config.toml
num_hidden_layers = 11
n_experts = 16
d_expert = 160
d_shared_expert = 128
normalize_top_k = false
balance_loss = 0.00409
balance_bias = false
init_std_router = 0.0204
lr_router = 0.000957
tie_word_embeddings = false
max_grad_norm = 0.5
train_tokens = 520300000
Below are experts of layer 3 (counted from 0) of a mixture-of-experts language model. Rows are named router (the router's row for the expert), down (a neuron's output weights, with its number) and show model dimensions 0-191. Each number is 500 + 40 x the weight over its row's rms, rounded and kept within 0 to 999. Numbers have three digits each.
After each expert's rows: "raises" lists some tokens whose logits its average output raises strongly, later layers aside. This comes from a sample of Wikipedia text that the model never trained on.

# expert 10
router:506442525491555564529558509431506502565564488519403490556544542464500470501445516435539449461505452485528555439517479492556550504510492509486491482533559487426488483561524466487527581487456468499531458459542483441520547547468565477468518451488527551525478575566489514474457440535536423478488524545491472565576495465548542477474530459558513507490474487431527481510471539462528449465522518523435482447474556503462435507520508435522486425495572529531453452520534487479477451433491502493494508453468485567525429453492460552452487433539537448458549469538547536486432552464467549478
down0:501529469540480568444491554477474447520557489564471600526517535540459501461491513497522552550550483481452508476470572528536525446492466553570497535498562432501456442474508557526515492479552480539524469530487453589492542526516476535493553441455495524424459483477518511484493464478477538606487472501505546529519541458563532508518445500486522501526460500457478479489470510497518468509415566500473550475465537543533558480433464499518466434551516526461463457577442528446468561400527527480463468499488515493468392570482532490459478550504404509518451432532530485507501512475565450441
down1:437465484595480475542479409537449518538470525471446564525512512488455476494513474466499507489522530526523484532513518500508443551561559455553530508579498529458530538474497464525474495553540539459525460533503501470483551431488463481569534501476536538492503494505479563457473516439526548476529511496487476506574481485509476400526565508479526481460464472495539476496508459454475424580508518462513533514490563537499470482503545502372445494469444531559489517550453555508461521482533374444515498489458534525570597500504456521499487472490578473412515462468466470432484478547554533581
down2:519451441539437594546473495455526477545537407417471547518574466501521474487497481505518520550568549478445565480569461496539451458507455481533497486511574509468501490517473471525500547542487496433457497522547497574499487543483470510413514484557515462493534498455447529499543549530482555497514554496514534439534452446514487434480482459531457479466473503495506427478529420579559423444522516497532442470485529522477496435525520530482489521514503501511448476527454507509596537522542541476513398548554502456510396516483535503452470531473467506476424555589504566508503519501537523517
down3:508523465552493531499499556560556529498464523457442498526497509476484525491479494565495493434577511452539521557526513459478484501573457460476523486543401533449495485473553570489530507436489488523514468497559510501504426513536465423498469467552431485546463460444499512521508563551542569476507525498467455511530471430501522489569531456468547513453530487475524474529460531486444497481571431525493465468593377550554512541518510475501498559476559430520472542524495509429459469442509502535520478512421511455498568518499573486438570610463522468462473534483516507487447504491445476546
down4:574454550542510465493545439553442499467534517490455427476569435552467497437498519441529496524480448537490516478475502498513473532485465504526476411487559446533539530518453494490584487462548515468514538535524484526550528456522574460451599514421551557490555489491513507499497447422462476532506498470528526499514454446492551549504487506550539483515616448522509470532453525426437496499401445513450523421488532463489406495498524544548502494566558522503451485477514523536500555509522518469468528476535469437513441549506463493499557474556521567521483514516466469569452538489455519469
raises: "\n", " ", " L", " D", " B", " V"

# expert 7
router:443504475568515477502471542519486552514529473446510425527467533485439535444521500561441472541457559497539537492457509514446536517512541432504489452466453423553501565516487590497535535562506448491512543493426418525480493538492498588493574493498480447510548528543529501429494476471498442440465458530524587470549492507530521521544516514502470444446466477514518514538465468518466510550475513398541523447516552442536414521553526557512463521452496488544528481506501470509451497523485458489457564524524538466517540485568468492537504443497579545500503450539602492450456561490430476547
down0:477429445490479460541513480495497529520476571483455536480417582491494511501530534499473524422437491519479473512505558543469536510515430511491491479511430535561526483476514482409535430577490518519473571506505490530449476499449446467565537449522474568474459557431545443537481485509487539473443548462449532387523535551488528529475471442603533465539404572505420537462490562544456505492493571544508512494490474523454500510452505462508439570461460499486506456475494525493521565473541517510451506468529565512467542509506485548490536522500525502491484534512570469583510550474503477567
down1:594468524480515498519432568503519562544474611472509529431503495486514518481501490515530556445500560496560503527473526478532475501481521468525487570492483522413523605469532485494451509554481493538526456563464488530575537512484502499499542528512442514444478475423541488495524624418446512573472515575476524451498472496573472462552468525499550540498501522530496487498521425514470442477547478510499520489488457580485486563436489485483457464501520513407486541519415490486508532475493423476459499447532483449446476442463502503514435515536474406483497546461496521502566501494443543538
down2:502561527450474528448529519584420519485485538469559484500495546535472532551470478466518456502487485485526516538481502470469477461449488538506598504422528458500503545560566410546510494487463518532496495445515443511494515507482561499534503510499462542456510488518472526472597510567555433577507449573591530506461471502482495513517471529500558455523444483527504597571432484509529497551489434496414527504573514442513484417502435537490512486486476462558477427507564533426460537491441483509508446504466415516504480432519481465528500496447490541557582530492475473491496516520432495525
down3:520499489474467545575422524521516463487509516490504506502514446484476490524519579441458532543465504424444477567457538543495560473516559503509508576526498478508370427475502468523515519462511501458487494497480473485475491572478448506527448464481529539459518488478460464457473559478438528480522538493600429586530526527458506535535511543541543541484497575471546447495534555441515600498512579520440481535502425453493491435472494498464464487511441511521499593550544546484519556521469485506486501479478536558504424500440410510496515496500555458513518526497436544463497503491430481584
down4:447542490453487483512564548452561555560483368484458549503544576457515538461537533444422463524475486532486500466528495456458546501475439410425502524517481485488501552492493546514465544549550609523491479479496475499542519506410470523463505473500498527480470485490517494438478495587494474505480493464509491478457557481517522542451460623482545512509480483520518486570496452480511469470534536444467464470511505467522499508536457459551525431545458565611522449559493518491511505493506460556518515413566525466509527550472563492478495487607506532507504483502514414497492487533452490480
raises: "f", "i", "b", "m", "p", "ic"

# expert 15
router:487527493455497451483518584462466500522466556530510587416442466534538478501506543534544474505584489377542514549515482460486530483498478513523478573490518530529528505416469455522458481489490517546487492539548488507538498520525527472513524541499502541504487486457545465511556503519477512529556514463451447498486564515403394508520450480469519465490507481473423487546514505513446446505437521546509520499568470573514505497486414446481557536521496529543541534517530506462476497404495569555528427578507544488398501510538471504463535530455518522532504488397472439508512444474440472431
down0:508486511465494557488441590491486477544511468510535535560481478436488431527551463589451534522456525518491457505485503452506504485500509551498477466582554528516506453476528438530503505548447488527551546567585549493519490494484521482524485475573523499527503554451533470541487522451430539505452470560488509507464508520439377475529491475534467488420485474528458469515504442536477507530479566454541560478516564495509464519426461527454527494457478502547445406450512524604508478488463540468468449516478556510547492517563581528475528473470497557489506527502488504516545500372443456444
down1:453568480394569599481504518512540506452501515460476475489538462543574472483536480530456460495586449482497487545493447556503487551537552499518545544489505495492465502462523508493464471542519545462469570484529421463525512501525518459458414532491537452500504476484519497423455420487535500474498551485512465501504471455566499419473502575484469511531451595527499481546513529509418480523529535498501458571526443518525482497527432498506575471511518482587517506488573463521505488408504484579519460517553489459529478480534516522516524491483528493576436428485458573402484535430501496472
down2:478502510469514462456519497499503442453575534491540394504481527497472529527576457483475486434459515508488441450425529455489524445499535476532525555544484495562458521521523454502537476464532521401464522582473554519490526432403459514478454503464547494546513503484544481473481500552556458505536461547529474535585472498553460492535537494511601528484480514509514531446458409492548536505430548448502508521503474537611481462508508534535557531542540535495483521432526527555450485540453415488516499433570484442480539497459505504496488502461495465512474555469596527465446562529481488497
down3:500488488476478506558508575485559465474504510506525465490478417481489544496535531534408518448473528547464514505549480490444467585500515494559464570500470583496470431446484509455467507451475533547454585526490456465537476526472481545468548550524520435558482528504466488471430501470514534578533456532522533492499529512514550516579504380558508550456541443503526498444541468646510405521522517474500437443494496526478499502514509481490508527483480472518537442535474499497483475427495481457496457459527565516484578448567480494517474493501541501524479442592579536472481483467474470479
down4:504471538533533512506475427489486559526491523539491529513493593467531468473548498537477397496504447418447465516419435499482515480513520514539535562510507525490518481502532466462479450552552502494522495477449554462431451452503514552493529515473515465502537419558405502424488574453567453521517431512474507558548489452391505525476560473505488492472506487510489461490439527355443465491492500508584514434486486519526487590485600595453507491518505454545452509557501502511523519464475517525520494464543544514526523495461524533576489511514510507511485534475482478511546519561506560494
raises: " S", " the", " a", " B", " C"

# expert 9
router:462479512466571514521540473438411537475438544575468447533507501478483482440573547438490490465553529534496528489438454410518508466523572543575572476495571431506489498477471476527513491591550458573526513440514553416452492532547530545436480508522500473517471478540479554481462507562428512556481494470505464512520510467512557508521520525530516480570441486514441522505556488503535507482474489503444467575493536506491555528549469475496479530499505524491574540465513580492474471424541550503508462470463563528462484480489610569503494510501493452490427569533453517520527531446478531524
down0:482552483475551474477460488486518493552490491510479492576534495597459470548483464512565482477420540562495513427518476544505478456505452463541518422516490480434519548520505457463436565534462443488529541453451489453420517485523465421531395504544547522439485459515549467520448551501477536463490544478459469494540511488471505487486494576510499580528525479514550574459483460509494527517494461530521557467518499612482528474548425516466449463492496468536508564479505525444519487493559532538570555542482503535475561506529542501507509466487446487520565504427550532406566454530440482453
down1:499540530485567505512524547499499501554472566454568520532472485531462575520510513460497554430521527543470502513478414414533569437585556561487454481516550467555498496520529417467432479501488561457507531477499483508519438458415495460495475588509526536444559537436536466552503437498485508492468541451491488492487455479539417518489550554535501496468503555578517442544527493464537493460499464436562484563476506510533484451481510496452541537458511540447553517520481539501461498495471496464490504440498434546535545445583534497421483489458488482477548435468445507533507475479564444551
down2:544511502475580516536496420542539545510506544478507561477544513472449519487543517533575468504490527467556508550500525547542506460528503515457499483560395465492505552472488489540502501522541425502475492529483528426511471540533470491473502517513474487453530470496498585423467474566517486498508485466459509467492450535568487477502534458557497489538590469479491516530443439547473465520481541474589551434521482496561509419481492559492479556461491488568460512539528477418432503519520492533453443484567508545533500468427484472397593476484528488412576496487438428471540479491467437524
down3:517495455536463530495488519463497439484454516530514403541438447525571566474481518503484529522482547484509531500574456565481503532453468536497501459538477474454465554459508473490516531589506517515399501485434445513535517471553513560597547475472507524505396557471507504515510455503510565533408437552468520566509571466510466547448486600462489512487492480463499481497447469550451519504575493529509516486510503466489510472501534544517496494558488470545512493454500471524547486503556475579445556514511463534503466432508497492440518418494481546477450491437612518525470521455406528515
down4:560474477566505456508478492485480488432517483487436453538411538567524517508466513452434485526467591448504501569515544537456497442484489524492534504419533540479480492488485493441471590531547539496476508606495448460444390426503494561562544439526489465499439516532583533452506499467458466595513508471475490476482446465518480543460464476502486508464502510509496565504465503513471503406552514453481553563476562507497538570486525575531512515478536509497489484498536500474481408476511567517538529470452485488505497575566518489543529520540475481565506512516487530526421519446514436514
raises: " D", " T", " A", " C"

# expert 8
router:488456468549518460428550594433526491555521414464520500432521484509462477468450560481468482499452507511465472525490550574430507435462443532533468519538485513497493444481571528483575433548487494501529478520541490548522493416485530467467517521531519515461448434427503417545569478457541558524468440509534476473469494522454483501420550542487569523426545470538518474508466460506476500561446469458523451521433507493519473437512497483475507547527503455538536485472426477535513535507514482548475492505515573493486453526523460516512498564458461585540448492467542531534528520467485606428
down0:504541511481452520443474498484474491488461519477446468475478518450441418489535475426527582459514503463497516528535455479463521561536430485470486530397533546475443420468496503502587541521556534505501541472439490432460454483478460495522527437489515478507505556487469529522515528517438519560513501525559476503501502418546488578507487571483533498541575484515503523458493488541547482492436554565485487561544466538584603444507538455537532511481456492455561443485558502522503539459562477547504449462552499507462546517441499535520509507473521487432471421453465554575516553497459505563
down2:470559475397465478529494488463483529512467534466481540550609604570473480515521510472491482534509488516572521513515474529493458472471515547462462430453464538506474551530484510468535530505463511465503443489465481489443540492512475487494560450532432564541526509478545513542500542527465518527459498471451528534514566455404461484587446554472487492516415442563511498472514542582521464501532501545447507536511540507490482485522485541465484398501538478465484481489512461474523424499530489570550475495499507474475561457523574447473527463495471519568549396517530531441575411520474551493
down3:560458448548492503445519482536529525421455524484568450465383513467457520461494509458512468387426544483528561526510463532527463521550448430505521542520495517549512507508451408445484497482549471493456497447523526486509505469496507447499500549558501482464535510540506526534499558539525517568464468479599519515555459448489435460537453482474486540547490514503498480520501474639446536501520509553520474461421492494517520489510429545518511465540570522524441486460501549480547565475497503468477525471524494487534425474526460510508582493433511512436543481517538554549527529445573508479
down4:545461547449491462566453561467529481495563464509511461550473421528462517482468491475442513463553475478464535465463453510525518473552548536486562524528413545490491527474505492481459581455449508469490523553535507567504518531490535483497450479424539468472533467535475558467536516582457530564544532464500450481429550526557485516508475512531524538515544427469438488484423488522441509439495542484528517554528500522508493500534482583565486488501452444556506503472514484431553522454519540470437486529497497446515500481466392537520509359565522544507531570464533465514467491572490519457
raises: "-", ".", ",", " B", " and", " to"

# expert 0
router:553516524491510569515502427579533510482503477503522516430509486567508546526500498492527548495465591487509545484543529576494406549498440502498542462490471501479423526495522487473472483436467487515531476503544492477526486527543472471544446468468463530514510567398472415503496525586488555471547495507563513486504467513515396518430442424508484493451476516433525493543531483497537395483533515454530463585548458494503428532510487556452546437534457490443466501469522442501449495557432491497464525484530498488564553469500452526539498571531458525493509565519464469506485422568475466515
down0:559476466497536454514515492520543504527516535525497470509490470391502491523489490489499482516455454498521496484428558412508524438498564603500462580500482483475544531445499527481568420514496424476539541474497553538551461534483496572510449478562549548500515465491499452498477507486531522549575443448496507507506459505464462592495493423522450470521461561502468539533583488574491521470556455442519477546491472447616523525562469498589456446446470478508441525498513514504509532477500467474547436535486472532504509541471465577536433518442533487539508467530495476444451521418493496503
down1:588493486476494514435507549520529435534505526513574496437544448479512503509508491484502472524464479475477522568532504559485558477488461513497543512485537511549591473488488472486463419504480517491478508534512465491512552498573500429450504504468435520520493565498508438418454515482515559503502476551522531472518450439546511479456601452523562491470499483452453505504518447606498375496497501536458483474527507487566505509537550533547496500571515575478531466439482463494465514535550508544501466395489501442551524560551520546456460499529456452548474529500464447499490546393416486529
down2:506454533525461491524503454494453522509413484445467505468544556495455550481495513526494507492559549525490436502433570462491541571511415468490515484484529478474588483494469530491520455496475511504556480464553499518489523543444456498481408548503495481481580495480495515516490517486486546525517473429443490548448491469525546457484547559496474501480575483480373567564487503492556506536454533550503522539431578459532527455453505464482562546455502540477553482554548472463498473577508494543483478533565472452458469502480504508528606482575538462420499423533504456494472450472574548467
down3:542425499518502428560519521490545568544518459398509477521476519475459399464595500481520556547587582546539507549499523520457544472534538416472503475525446509517502478501466511498490485459541473456438501469446514481518491474535504473493482533494518503495546525518484567491535526447485456508504570466479503444507471448489487527502600518498517489512469506433451499513485585479531489516517454509468453544473541544544475491577477509526541388436475446505480453513572488496514507490536567566478536533551461426531496490429564460494466544505510576481554432503521449547487471456460495429
down4:505481526443565559610420458494439582457414493523492522570524426468481485560426516508469466553444554495450560451558483545487499479504481506499522494461470464518497514522461477513512518493543462584589557502476496482505463538510491460496484502554498544541481468595526485542605552561469540472441450551475523512546507521496428505493508515480436448498535449462497535528478478490485497430497512519476525476475490547476484461516527515495453486522558514487504416474502546457518463532563556508505476467476444464461484520619501559474448545556465510552536516474485526459461490475448507423
raises: " (", "-", " |", "\n"

# expert 5
router:497481471489441544518483477568516429507456434434541537435497529483510511545538505553515498562481477472482457525557492504457479507453440471487502473507506452502484398473503577511592506479519553522543513489516451441432476528537510553526580451497540447471509486545523486519446579487471487480529468508487477463572502539478496550544493462573504528592439485480509537410529453512513507536562475580578504479477500529523525429430465444483535533464530499474425526539447553509546541500530464460404568577521488490489494564500558524457508546481484504458573498481490475562514465464544472487
down0:522493499528519473482497508428495469477508584488492483439477514495448521508484491543486508507494520530513490521490518493513494501558466495418537537506497549537454587493477426507515593554490482535477567467518424532507525512587523553537463539451476523552505478513481419476512480456524601513436593571455507503553483455515498525502506502454517514565561511490483449496542444508546474527498530511450551520416451455443462579460510495520562447421566481548448515474447514488525527476539494393479438462452567492442535457452448443507469491519441500541462436519553482551573487503530498517
down1:507535506492485531489436477525497484487512552564501535519484558520527535511526488528603541450538527459453490518437574451568507498472504526461554491507510564491498463429549479456531521543519509524503494461490507446529489478479418565480496534471518447575455550442413518505513465488496553471518435418521472499485436458542495493510533449495448487535524517542477465529513503412491506487522526506534507510466416381525555449518549460534530482521455562475489530586553565512475502480436518481469513458426530541458441560463465587424548446549531492494543536537461542445505534463444496519
down2:540532505472481482469560494500440519479496599412509555491490538552485464531479472509475516536541454509428475424495575522446440469447498496613467460507555550521492466577427477501504484501493480521474474531469475533541476477459518476570466490492540456525470507474515511549410480488489518571549562492509539521483495556486557497557515540445398511453494555487447451448551463510577518464526550524444447556492519512476527421568521533460494480521525472426526502506507551467483546495504511463510556534458454460490497482495402526501575480565480485560601493489508468485453529515501446507
down3:525480399510547483480573497457490467492471517409563469476543506503456469449513540480461567519498473410525538544580518608511517446490469589508498469493521491505477481489493464520574505554474497495518538492486487453466474526550532502497475496520453534450555471485490500559452502432542565472451447463560525458508461478447506473460448566505497491499596500533528531581492463477466559510491508539516499535537570451530570555477443555456453491486506484550470414573533519490509517482530489467533432504549499426407495503438426526519525524533433466490471511554570524529483518486485492464
down4:520489493515473512601561452477465485486472459534520554445544501548511495533432502527462476527573506498541470435494526506484510492558453496474531535480474526527513467473494480514459478473490597515534479525469507575482522511518515510493457481486529505503503473491591505467552498516506475514559519496551582468512476482453470477482428554545457481444477500524534450478475573539485447499423519403435526480542518541412431398503478480525499492512422539472439532401588503517516534452537475541469531489489550453476570495534525528527654490543525494541472513516467430478465540492460524454
raises: "at", "as", "un", "ul", "il", "al"

# expert 13
router:517498529509498491517473484549534570484533491476524431547493473521552530507448497549483488469414512542499458508468484511457541462550494438481501485516469473494559565576522466466418504503478589488482546551547503474526512533453485492482566493448444483512596508608476442497531439547534478526440546519510529533511551499458489529527466450535509545415528479522467499595424536504514540430564449495474455499463415436444502534514474460557546460490487502491511456456492489497522438509453573513529432456478460425513467545499486402534491460497539578461521559531489515497487542542551463519
down0:534487539476522480508533573461513510517496477446489557470558480491440472465517473539500538446506539487529606497505480486519521540512459522449542485425475483517519543528518513581489496506398491460533535510525444469507546522443576586496431461448515483488434541549520516454541489518441491515499516506502440515519469570449452501450496456528576463507487487525426483509514459508540541474448597472547507497502509601487460509577524552541496513534468511495517478422559468441499479438479492440414526499525557461583489579493518529490436577441467475489526487486461460413518518544511470474
down1:494534512532467463497424521520488479469535516463461487450466517510495474535476493487533449453523542531472434453534442548522519488493542471469561445615454501477508526518468494567498596478457503454529423489529543517481483486556402564521464521528569527560508492491467559505511533551490532462465501452450468526506489492491534494560546511523487498488482489446464497452540463407400467557501541551607524526500486473496500539479544566419437483508491451484508488483583468582448526463580502503454504497500497581496566532483485505486509478543459506477484517395471579464473574498495486526
down2:468423524490497621529511519564496475486473555533513512581513494536450454447564519517530553483511498496489438559447447558491491441580474462513570431455572562494497484512429432470495460548523527526488501453465530527515554418469475473455502445555520512555523535505551510511455466478485436506504586502435551498523541473456545438441542440536495551483520490505482518432564612548509496458453507479445495527510478514506512483511557415493519417516529489534497513492514469475425478515477507575503503504506533488454522424483506443461525481535544485569484513510504533499456479464508547448
down3:533474485440472571496520481564536541441529543489483487547501502501529452452463543455558533494481504512492496507531513542583458490458527490487506494462572500559488528559531507562598469501434485438436548510523533525503494565489509477489494545428584518487508472513513474427525520481507519636485497539496493456486496529482465428419453526528460563568437544454485495429476545486431544458490534509516470447452538480535503423531448526517546471561514534512496481528503440479478449509459422496500496465489582396548484437488481526505486516461440568530529523514487478507567484433531519456
down4:494533579516579494479520509496496488453463454538453559460474521502531492485503485507512416561440421524484467528516567456548504490486527579523532405428540454468537460475493462471435577467535514467446504482495502443503578497427440448524469493495475510492521475479538551508497604460477573527512493614457546518567481512494566534497463541496415465530506510501489504519440468492455525484578545503608527475560513478561542545512496492471510466467483494503543515474497474486493504391507473523514489462525478556495499555480504481552449459506424519500479487535538577457475539498476434493
raises: " of", " for", "-", ",", "s", " and"

# expert 4
router:531474495485518511475467447557547411551514509475521525489443521475512450441518539503525528542504474558549564452588477550554442542564490508472536425533429440474503534461540473585530524473459493486438515552498561512496509460522526463489452520509519467478472538510457519455514607554525462490459516506510526469524458470530519453513520548472487442499472568552517514509463474479547471469550537514493561502518477550474481519582564477519548488550436428449490446474463488501520485561486509536561515528550449457559463422419503477441471552516550465507538421511439514523463498463432413506
down0:571536439480542520486492460556589546480431558478442464510522434416495523566453475511447456511525438476484462500548593464450436499571465493455546498499510455573485552590548472522489496582464534495574530506463527488494553494451542459455544537559461492512498487527519476474526499496501514418490477501553529429448500482520520539441466487488458492437515485487414520512512458544523478439492576540491490497490535408518474478527501464475494501487532471551456454561488517447513443547511489486495484400456513467532513480477526527490525483499496558569528516515526511512520561596578458510
down1:499450486565508535502525468493485558503514561430557528527514464568525474480432502478476508481481570490548451503496584468512518483462440565466491478419463427461494452569483502517512510518503546512470544453549503485498549447512445547434467532564467471573519509569458585482461507479445566502520570530502546502408453540492484497442489477576513473426536464447454470477520535529516469502528465503502516424479479438527518510566484499559463492480595565548531494522526483524533559451492509509455516464499463552499545469499395537482498490543502458450504545511506455448461460560450581494
down2:474529503494467521487433463544440636477516554555543536484474548459469449505535453470432462490479457477450472504428486439505543545498543491433503507575508515442555549529552559466513504574455455515496465464487469519461526534465541516508507496578505502480525518443538608486416512463496510528454427537479532521507459585484479493505533498487483539520504495570485541508522492439518523445544411471516495466565552475518419562479547429484487473416485509467503536496514521459488490491497449530483504464489512459462572545480496481494504579418462530553537595474509494502475537538505543509
down3:536405466526518555469551490418475561574529473467540441471466419460412492455478462520549493449531568496507515477488449530491464451448485478430499509469519472515470492584467525486478534495528481532562494492550482591525545565465465456453504568489516489463533550474543430618437450523583506537470506454492463492512444495503458506474563558519458578476509463543570495456433539525486541481510511532497476448498531497517484382511450519500500432484531468501507570514441527476482533552552491480472540531460547510504483534467522479527552504519505516475530573502491484454525493535493565502
down4:506461445460524514487488469548562477534499498469495477529516558449481536516440487454513508508506476485598600399492571542439382552477596594457454484479536488554496481533563542487485409480521462489491542478544545469502550461499545529511511467526517458470546492509469436570446523506454522518507478467472488433501541434478456483488491540505528491515554540464537499517483558576409510487541473431524560495496500518469517469488535453535465533523546508477503511426549439467475479519506522456463497565479455566512506493430487531471566533456442461519453530557528536473536460529462503537
raises: ".", ",", "-", "/", ";", "–"

# expert 3
router:514492480546563476462476450479524530537469529532521526502539390484482484516522533574487482499502503505471451498475613441479474462498518538497474602470492586485485565561511468493431493539525487482487510520486482542554475486563478508551464535466493541528411479546568476519582525473513517481479511491499562470424499509510531469455520574482535509438500560503457461477512487485435510547482425417572489480513487478398537437485469590538443481502513479439460538442553487498483468506460546528462566487506470559436529433542495470469496438456494553554465533448487477460482480552556531508
down0:510517490494443550476509511552421449500472487520448412509464423436538502524515481530471421441504484445487478509500386472487497563532532545482528435501471516565473534495560475535470498503452442550486542502521488490442527515537490535512510530521525495448501435485480496470489474584499545563476544551491548552562480482488514474576534452480515418474513548431426460485505441660534460484509449553500482516490572495545554474507528487490469534509543507506605543506503469422507457483461506455462511477503563553544538462533494513478516483520545484488504491481496551579494531427528481522
down1:514543550520529490636521535467449510504536455458520480523494467509461461441500447556508441478501502514622447452520549465540470502492476493440473547472506515522489506501504514580475576504464532501482512489480589553582512502543467523534516469428428518435479487443502545492524496437504553505469533530538526500484498593484530496474441532488522528439474515504531487502533414453562472480502563455501487493508574479449563487511336444537520505437519561477505457467480507484538492467519489563456555488484491491472502494478554416517444431443499482507522524516484540530549489511513511506
down2:516470530535470525499451484499514450519512476577541498484559539548473595530547540475530525516449482533486494495447438547405435447504486454458526516486505520522514434540467515482529443429522457485494526530532479478483509535491502453519607521479454509502477587537449472454478477491563535519476583446524498502455504497504434502538429562568444533482527497558395459528547501484430474494522561441501551492483552463554489438554536491467490485523536530514542514412401504531463424469442501500536535494494487428522483563551498502497577490506549449540526517543506517470514455550476444501
raises: " (", ";", ",", ".", " of", " for"

# expert 14
router:506463535491457574498480551517508454533519497552486481506497472513424556495545408495444563486555465451521518524497557464470501496444504502500513527533482510509505485517463534505449521456534586553457555456425430566468511506484487542559490465479491470572484435464570563491519461474490442521471532478460480478422456507481508469438512528463458489475437536525485449478601476515505520487477532496550492527505564530548552447467534524546386563543399449457516577512554459557502511481463492430488504478447499526468549536520542543466508506516416488510495482512494474468568516519461400540
down0:525527485505487365472498462547524495471537553549523500465483495453521455464472407521539503450464488506465520530492480453499534418571476485498526553540498529488505491441501491469492564577463517471566476517530466480503489517549432535575497529525504527473531502563581522527515555517529501502530506541527504572578496361489471535513487417429484447540473502464503531530496434529499472522513453552457549508507459488464509526473418491487425547428609509519497541566525514551543484435456517482533453564457497482484486523446557509501482459480464439520502542470479494498556490450490563464
down1:545484477531435542560452503487471518478497519483487476493555458556559468505491526517581450376496399533527500535541526534541524497483502572568457480421469547549535562475528527503485455464539551441530550515458458546554512454569439503499505537470479499535474513501514519452495439461461450541520467485490501503484444460456496449489514466565510443451479552425490428508524493534457605487562548471496582553480481501575410556508514545524454485522525550443484537495474469543484453456545491566482445525480463533477483506504492529518495526479524496540420454554430467514521507525498457527
down2:522434500506496458508453491533506615465586472453438545545484528515540498533606483504577527513546517519555462523486467524558444532504495467509495518389465520562528566496434477435504551463465493443514448487489548524463458443491504444451470508531569537507518505509500416464523487457479554472452489454427515496535569404518509495460396521460483522548471477467505417529490503505499533487541483515547529489511456453504485554466473569527504505497546490515555501506466580527494441529476460538496506472505530502496474501547506551537545519495521448552468440523517534505536425411540553459
down3:601476454431472513521413548461488428463478457496545542460518532460481446496500577584453478500490553542456508445548472520568587474544549479542500494559456453441551545474481499523496473460472467495487545496560619507431453527529468497494475483424510520460565470511474557497447553476486528561561499444579553518511478471571513496546538491451555467509529466486530485447477506460525476586554492508525528429528509487470491455517471465469480539466462514507560483475510494462487539554517541529469492532499462437409491434483507490452480546502527517520540463542467496501544517439498549462
down4:585520520467557414517557471513488504487486569499500490444476473498462462462543492435546484491485513610462497446494534518519471467533523531518545588500580478504548474435473441583483544469483496442430431609558394496450497520487492576549432537476564515486452518455468410494511518448533531560578552530499535535516487512547535495542465533480534485480432503482460495507421492526486477482470514507468444520497528511501542513521453519490496487528462462512454488439501472500506441552536451496532541446483467470539472516517529512488597510581501494467558491478507514482421521516477539459
raises: "-", "a", "\n", "at", ".", " |"